config.toml
n_layer = 13
d_model = 640
n_experts = 128
experts_per_token = 8
d_expert = 32
d_shared_expert = 192
activation = "reglu"
moe_layers = [1, 2, 3, 4, 5, 6, 7, 8, 9, 10, 11, 12]
router_score = "sigmoid"
normalize_top_k = true
routed_scale = 1.0
balance_loss = 0.00036
balance_bias = true
router_noise = 0.3
router_logit_norm = 1.0
init_std_router = 0.00893
lr_router = 0.000547
vocab_size = 32768
norm = "layernorm"
norm_eps = 1e-05
tie_embeddings = false
optimizer = "soap_variant"
lr = 0.00374
beta1 = 0.95
beta2 = 0.98
batch_tokens = 131072
seq_len = 2048
train_tokens = 496800000
steps = 3791
dataset = "wikipedia_en"
Below are experts of layer 9 (counted from 0) of a mixture-of-experts language model. Rows are named router (the router's row for the expert), down (a neuron's output weights, with its number) and show model dimensions 128-255. Each number is 200 + 40 x the weight over its row's rms, rounded and kept within 0 to 999.
After each expert's rows: "comes before" lists some tokens at least twice as common just after its tokens as in all text. This comes from a sample of Wikipedia text that the model never trained on. Tokens count by the router's weight.

# expert 26
router,207,233,241,237,204,139,219,233,196,270,183,257,133,237,248,205,210,208,202,219,233,203,232,212,173,133,146,188,136,173,205,232,196,208,241,208,227,106,230,232,251,207,228,156,232,234,286,180,144,246,232,214,186,229,281,194,252,178,143,205,128,214,183,235,201,189,312,241,225,212,234,299,204,257,222,165,159,215,210,252,196,209,279,205,145,182,204,149,164,199,276,191,186,196,189,195,266,174,177,191,208,207,220,189,242,190,123,259,195,186,225,235,212,190,209,208,255,173,186,211,157,246,169,227,188,220,153,171
down0,185,185,185,160,278,181,116,175,242,183,178,173,195,251,186,207,172,237,244,236,192,279,282,191,177,176,322,260,234,190,245,194,199,149,195,140,210,160,180,183,272,179,169,201,288,267,226,253,220,244,195,95,156,208,205,208,48,223,246,171,156,209,244,178,224,222,220,156,215,120,240,283,199,192,154,208,203,268,211,165,157,159,210,196,201,186,149,202,203,263,200,189,183,185,163,135,148,232,211,262,208,240,169,197,160,188,223,194,229,117,215,253,166,195,190,183,203,218,184,162,242,156,194,170,211,172,184,199
down1,302,163,172,211,130,256,212,340,202,205,229,216,220,199,233,187,162,129,171,262,203,173,238,243,169,187,198,235,221,212,198,248,171,116,210,189,189,197,189,173,139,249,230,112,203,220,138,220,153,124,200,168,131,170,234,169,202,169,226,159,237,247,222,186,111,205,259,164,83,161,149,207,238,197,243,189,242,184,174,215,250,218,182,184,187,215,134,168,224,189,249,242,152,219,223,212,217,219,160,218,227,142,196,230,225,272,207,248,256,252,242,306,221,169,216,100,250,224,130,147,175,159,235,223,211,219,224,175
down2,176,148,139,239,225,264,250,268,160,236,183,187,180,179,249,80,160,208,205,260,243,157,208,173,155,181,221,222,219,207,150,169,108,238,180,246,248,160,165,193,204,183,157,157,222,183,150,265,253,124,212,289,239,252,242,271,222,201,201,137,198,255,169,184,187,244,148,225,185,89,264,221,237,171,191,156,241,156,217,122,250,194,169,227,166,253,182,209,203,200,220,262,203,222,173,179,116,196,222,227,217,179,254,252,199,192,200,148,195,179,178,247,194,178,226,270,207,160,250,153,198,204,185,266,188,197,170,206
comes before: "2", "1", "0", "3", "4", "6"

# expert 103
router,188,235,209,179,172,172,162,188,166,276,222,171,241,203,187,189,262,248,160,176,184,137,219,221,264,189,236,188,225,196,243,185,170,284,171,161,168,175,186,178,171,164,203,190,201,194,182,254,217,121,172,146,201,241,201,101,112,163,197,214,186,271,162,168,145,163,86,195,127,140,210,228,250,163,261,292,175,104,219,197,190,230,179,216,152,207,166,169,159,299,268,140,200,245,262,168,175,209,154,133,195,208,176,197,202,181,178,176,238,178,106,169,178,107,167,213,194,191,204,175,153,133,241,240,156,173,199,122
down0,152,219,201,175,240,172,185,266,244,199,148,200,260,197,195,205,180,241,182,183,187,127,227,171,165,216,216,234,220,213,261,215,228,172,246,134,194,147,158,266,216,202,162,141,224,190,205,185,176,229,271,162,131,301,195,221,106,228,203,194,168,195,210,205,163,232,188,188,186,129,173,221,201,135,192,213,188,225,212,177,205,214,157,215,223,152,145,137,143,184,260,161,165,214,191,132,137,199,270,240,234,194,164,216,203,126,166,199,225,174,192,229,161,278,214,243,163,180,132,193,211,184,139,171,182,181,241,219
down1,240,197,193,233,176,171,187,193,205,253,239,249,221,284,184,202,196,238,213,209,151,167,226,211,159,172,140,237,239,152,248,228,136,129,187,219,168,201,161,160,194,175,195,149,175,202,187,215,130,210,217,140,128,200,164,174,201,192,193,249,265,203,212,174,190,208,249,149,140,189,212,191,244,148,217,262,160,115,230,171,219,199,178,220,221,197,140,215,184,169,202,177,277,247,252,271,214,230,129,197,159,210,236,224,162,160,209,199,197,219,246,204,218,243,210,214,178,247,136,233,153,168,176,235,190,187,148,179
down2,161,247,175,138,176,146,239,168,222,256,160,183,228,211,195,194,181,234,246,192,167,214,206,127,198,227,205,238,157,283,186,204,155,204,236,268,226,203,246,215,189,198,172,187,205,209,187,251,156,261,182,239,197,251,173,202,222,169,145,132,206,183,241,152,139,201,132,176,222,136,221,210,176,202,205,157,178,228,235,164,266,234,183,208,186,298,267,165,159,156,215,189,222,167,232,155,273,186,217,204,238,177,308,230,210,154,148,150,129,107,189,131,214,186,147,203,196,226,312,183,255,140,189,180,165,201,205,218
comes before: "| ", "|", "-", "- ", ":", "|  |"

# expert 36
router,181,220,212,222,157,235,203,180,268,268,198,119,179,232,245,207,187,233,232,144,179,209,195,161,98,173,259,181,155,244,225,229,189,221,184,210,174,248,225,221,223,209,179,164,178,152,219,102,185,208,143,157,257,162,228,219,255,182,134,162,275,210,132,227,239,195,234,264,217,214,220,164,95,209,174,278,215,231,200,219,168,190,280,283,141,162,130,157,145,142,227,230,117,271,137,208,183,217,264,122,215,183,202,198,229,221,245,273,231,150,181,136,152,229,204,240,200,173,246,248,206,139,281,219,253,161,168,296
down0,208,178,170,216,191,166,180,211,249,137,96,195,183,194,196,175,273,190,159,172,250,211,257,173,270,189,249,200,224,190,210,164,170,138,214,184,229,193,217,229,203,192,221,175,232,182,174,200,158,198,199,184,228,249,179,258,230,215,328,170,202,226,206,181,222,228,179,196,232,168,211,233,226,233,188,225,172,154,182,190,232,211,166,150,253,134,213,152,177,204,231,204,216,188,156,144,138,194,226,210,215,159,194,179,217,159,218,125,195,173,252,258,199,185,206,273,289,144,182,163,225,151,176,197,163,209,176,183
down1,167,179,217,205,182,303,189,215,234,290,233,223,224,227,194,184,196,176,189,233,159,140,204,209,218,222,172,201,255,166,117,149,220,107,163,200,206,186,174,195,179,143,227,169,232,189,191,229,211,188,256,170,207,163,147,128,230,175,253,219,155,229,222,237,218,240,250,207,108,157,229,132,185,190,245,150,224,215,218,168,234,224,216,139,233,158,100,214,252,110,289,270,233,224,239,195,250,200,202,212,147,163,287,213,156,197,221,179,193,190,230,259,199,198,154,166,175,181,97,254,127,206,232,261,239,215,224,237
down2,160,220,271,188,247,154,121,235,208,290,223,229,159,216,211,182,155,197,159,283,223,258,229,187,122,229,182,199,210,249,181,298,189,229,164,199,238,188,168,223,149,249,149,196,217,193,184,157,224,225,161,212,251,195,218,175,289,214,217,170,230,150,170,118,186,241,157,234,145,170,203,196,262,188,211,181,151,197,224,185,274,203,186,205,261,273,246,170,171,178,183,198,195,192,218,241,204,170,172,187,172,186,243,206,159,256,132,133,223,175,228,233,245,249,138,182,168,224,209,190,207,129,185,159,254,187,180,203
comes before: "\n", ":", "\n\n", ": ", "00", ")"

# expert 4
router,148,212,212,282,168,206,180,226,230,285,103,156,214,205,194,272,209,190,167,122,163,229,268,161,160,227,223,204,245,209,218,187,199,161,210,207,192,176,149,229,242,136,214,187,175,198,222,256,186,249,210,209,265,211,229,160,231,138,199,166,236,204,236,219,246,166,203,144,224,208,212,205,250,191,145,143,200,272,167,195,191,227,261,198,222,145,184,216,244,96,193,351,150,181,205,183,258,161,199,189,275,178,172,190,173,243,278,256,192,144,142,247,123,271,158,241,135,139,162,194,137,231,245,125,181,173,161,202
down0,265,195,238,215,220,176,229,194,318,268,200,213,248,177,198,193,262,218,195,195,195,207,193,244,189,200,224,233,260,246,251,135,131,162,211,139,204,199,194,178,200,266,184,173,287,223,222,208,218,169,260,222,240,256,265,214,177,158,285,147,156,213,223,247,179,235,164,165,175,154,233,250,221,204,99,197,215,181,208,208,189,147,241,144,183,157,155,265,216,179,156,201,207,195,167,169,175,202,235,229,271,208,215,266,200,168,195,208,289,225,243,172,198,181,263,189,202,186,153,188,261,180,187,180,161,135,192,276
down1,235,190,172,250,181,219,161,271,216,311,194,129,189,213,217,148,146,169,225,226,158,154,247,211,219,153,204,323,196,133,208,162,158,149,169,180,196,264,165,135,233,244,166,146,200,226,128,230,147,202,226,120,219,211,162,198,256,214,219,172,188,205,223,106,142,234,271,257,155,148,202,197,216,178,193,202,232,248,224,197,255,221,193,240,258,200,168,187,217,191,224,208,178,198,251,221,248,158,188,197,237,135,284,144,103,261,214,158,206,258,196,237,118,197,181,196,268,261,184,195,171,205,247,228,222,187,139,166
down2,186,201,161,164,183,245,235,283,221,274,241,204,261,191,332,176,117,167,237,203,209,206,185,203,189,277,217,214,198,201,173,255,232,205,148,215,251,248,255,269,221,178,198,264,205,192,203,223,229,245,135,168,120,130,172,223,223,246,164,186,202,208,202,154,134,188,170,182,244,153,294,198,185,133,182,168,213,220,215,200,209,236,227,200,231,243,244,184,182,254,242,195,213,200,216,151,240,176,263,241,201,140,194,163,144,126,204,159,162,164,152,183,214,164,165,124,120,216,291,108,242,173,125,158,196,209,197,197
comes before: "\n", " |", "\n\n", ")", " |  |", "; "

# expert 83
router,172,188,259,230,134,235,202,238,253,180,172,181,239,191,237,212,248,154,214,177,211,123,111,218,172,173,208,167,209,262,253,243,217,246,254,251,217,227,271,179,275,250,280,182,196,172,224,85,97,215,280,245,218,223,155,189,149,126,227,233,210,229,96,140,213,132,183,200,151,160,203,148,231,185,245,219,184,170,235,169,225,198,173,218,124,193,197,196,175,252,180,163,142,161,158,141,189,192,292,205,160,219,197,211,61,181,202,202,141,251,172,174,211,164,293,161,182,171,206,167,181,181,269,138,180,166,269,177
down0,179,147,175,147,266,202,159,210,200,200,162,167,221,174,156,175,200,194,162,256,162,238,225,183,190,200,254,179,196,245,149,224,229,144,299,121,175,186,160,266,264,138,178,221,194,219,145,214,230,219,289,145,194,184,236,220,139,144,203,191,132,222,156,222,194,267,154,202,121,212,198,231,216,189,181,176,205,247,176,168,203,181,168,209,168,120,168,233,172,274,274,253,238,272,216,154,211,173,239,278,320,176,170,177,192,230,173,185,212,166,252,172,119,258,211,270,162,177,147,223,261,214,205,240,138,173,168,204
down1,225,129,212,228,107,239,230,277,175,216,149,204,233,214,159,147,168,196,183,256,132,222,245,194,207,167,209,229,254,183,187,193,161,126,159,199,181,199,149,152,206,251,227,126,170,220,195,221,181,244,258,203,156,202,223,218,173,135,167,184,204,288,195,105,173,167,247,175,139,185,151,232,254,196,226,186,232,165,252,201,190,213,206,188,217,181,133,162,292,154,231,242,194,167,178,253,276,228,104,240,193,155,263,195,200,202,182,204,232,177,215,236,241,191,230,136,183,177,225,175,132,176,235,224,192,230,172,151
down2,192,223,178,208,190,175,174,205,250,274,204,215,213,212,214,201,237,173,282,166,213,251,240,122,196,248,226,215,131,263,139,186,181,173,208,213,261,167,159,200,172,231,165,295,192,218,238,282,154,279,157,248,194,234,267,243,225,209,196,170,202,235,187,121,137,122,130,216,276,163,139,218,222,241,220,206,231,212,189,199,237,149,182,176,173,329,249,172,187,219,215,238,247,141,242,207,231,155,172,171,261,180,253,216,259,220,146,123,171,155,242,192,206,164,127,208,265,166,247,182,251,179,180,168,219,173,241,189
comes before: "2", "1", "|", "| ", "-", ":"

# expert 27
router,212,170,230,225,138,213,173,222,212,204,239,231,165,191,163,145,208,169,270,212,199,226,169,222,139,140,193,186,229,254,227,239,224,209,239,214,160,247,173,185,259,236,264,151,160,150,264,190,206,251,164,231,210,221,233,171,251,273,173,187,227,280,213,158,226,200,205,175,179,250,192,212,178,248,156,140,155,178,263,236,330,215,229,133,217,154,209,147,232,145,128,171,176,117,187,216,236,254,195,238,174,244,232,154,209,217,168,159,207,221,241,210,228,156,218,233,202,202,201,151,209,213,214,158,227,221,205,173
down0,178,164,227,174,190,127,156,191,261,164,136,187,234,143,243,161,230,138,248,170,153,146,242,151,250,224,270,122,147,230,230,185,141,194,200,159,154,128,242,206,175,179,239,218,186,209,230,168,181,217,234,215,240,203,152,242,161,172,227,229,201,198,248,200,199,201,190,185,173,129,233,271,153,196,152,172,180,190,209,240,242,215,170,211,188,138,118,211,229,177,271,210,187,183,178,141,123,196,276,255,237,187,139,208,181,193,186,150,273,150,211,211,187,184,248,242,127,166,171,203,195,134,198,188,182,144,187,229
down1,205,155,165,228,140,237,238,250,188,227,167,150,135,201,170,168,182,269,224,189,198,153,209,221,198,233,144,188,142,218,193,216,127,144,159,211,208,208,199,205,180,198,214,139,237,188,176,168,193,212,260,139,130,198,175,164,229,139,201,241,251,240,150,192,215,137,228,197,102,239,162,209,187,173,265,219,221,230,219,162,208,136,154,170,201,221,192,175,213,173,228,211,173,283,217,229,192,257,235,264,203,183,231,222,69,186,190,175,220,225,193,307,214,176,187,195,169,222,167,260,215,218,245,165,240,211,262,180
down2,186,256,165,197,161,207,217,185,233,204,150,184,275,171,263,180,175,172,246,196,138,217,195,198,187,248,267,265,152,266,183,284,223,171,147,175,258,126,204,215,191,195,188,164,190,223,148,234,199,285,232,218,202,201,180,138,200,164,155,205,167,222,222,185,158,309,179,223,156,78,264,217,169,160,190,158,190,201,161,174,234,223,214,188,246,226,155,184,190,173,198,209,184,164,281,234,232,208,190,220,151,205,350,159,289,157,166,192,205,226,145,117,179,194,180,250,189,244,261,217,190,228,203,198,205,145,133,125
comes before: "\n\n", " The", "| ", "The", "- ", "-"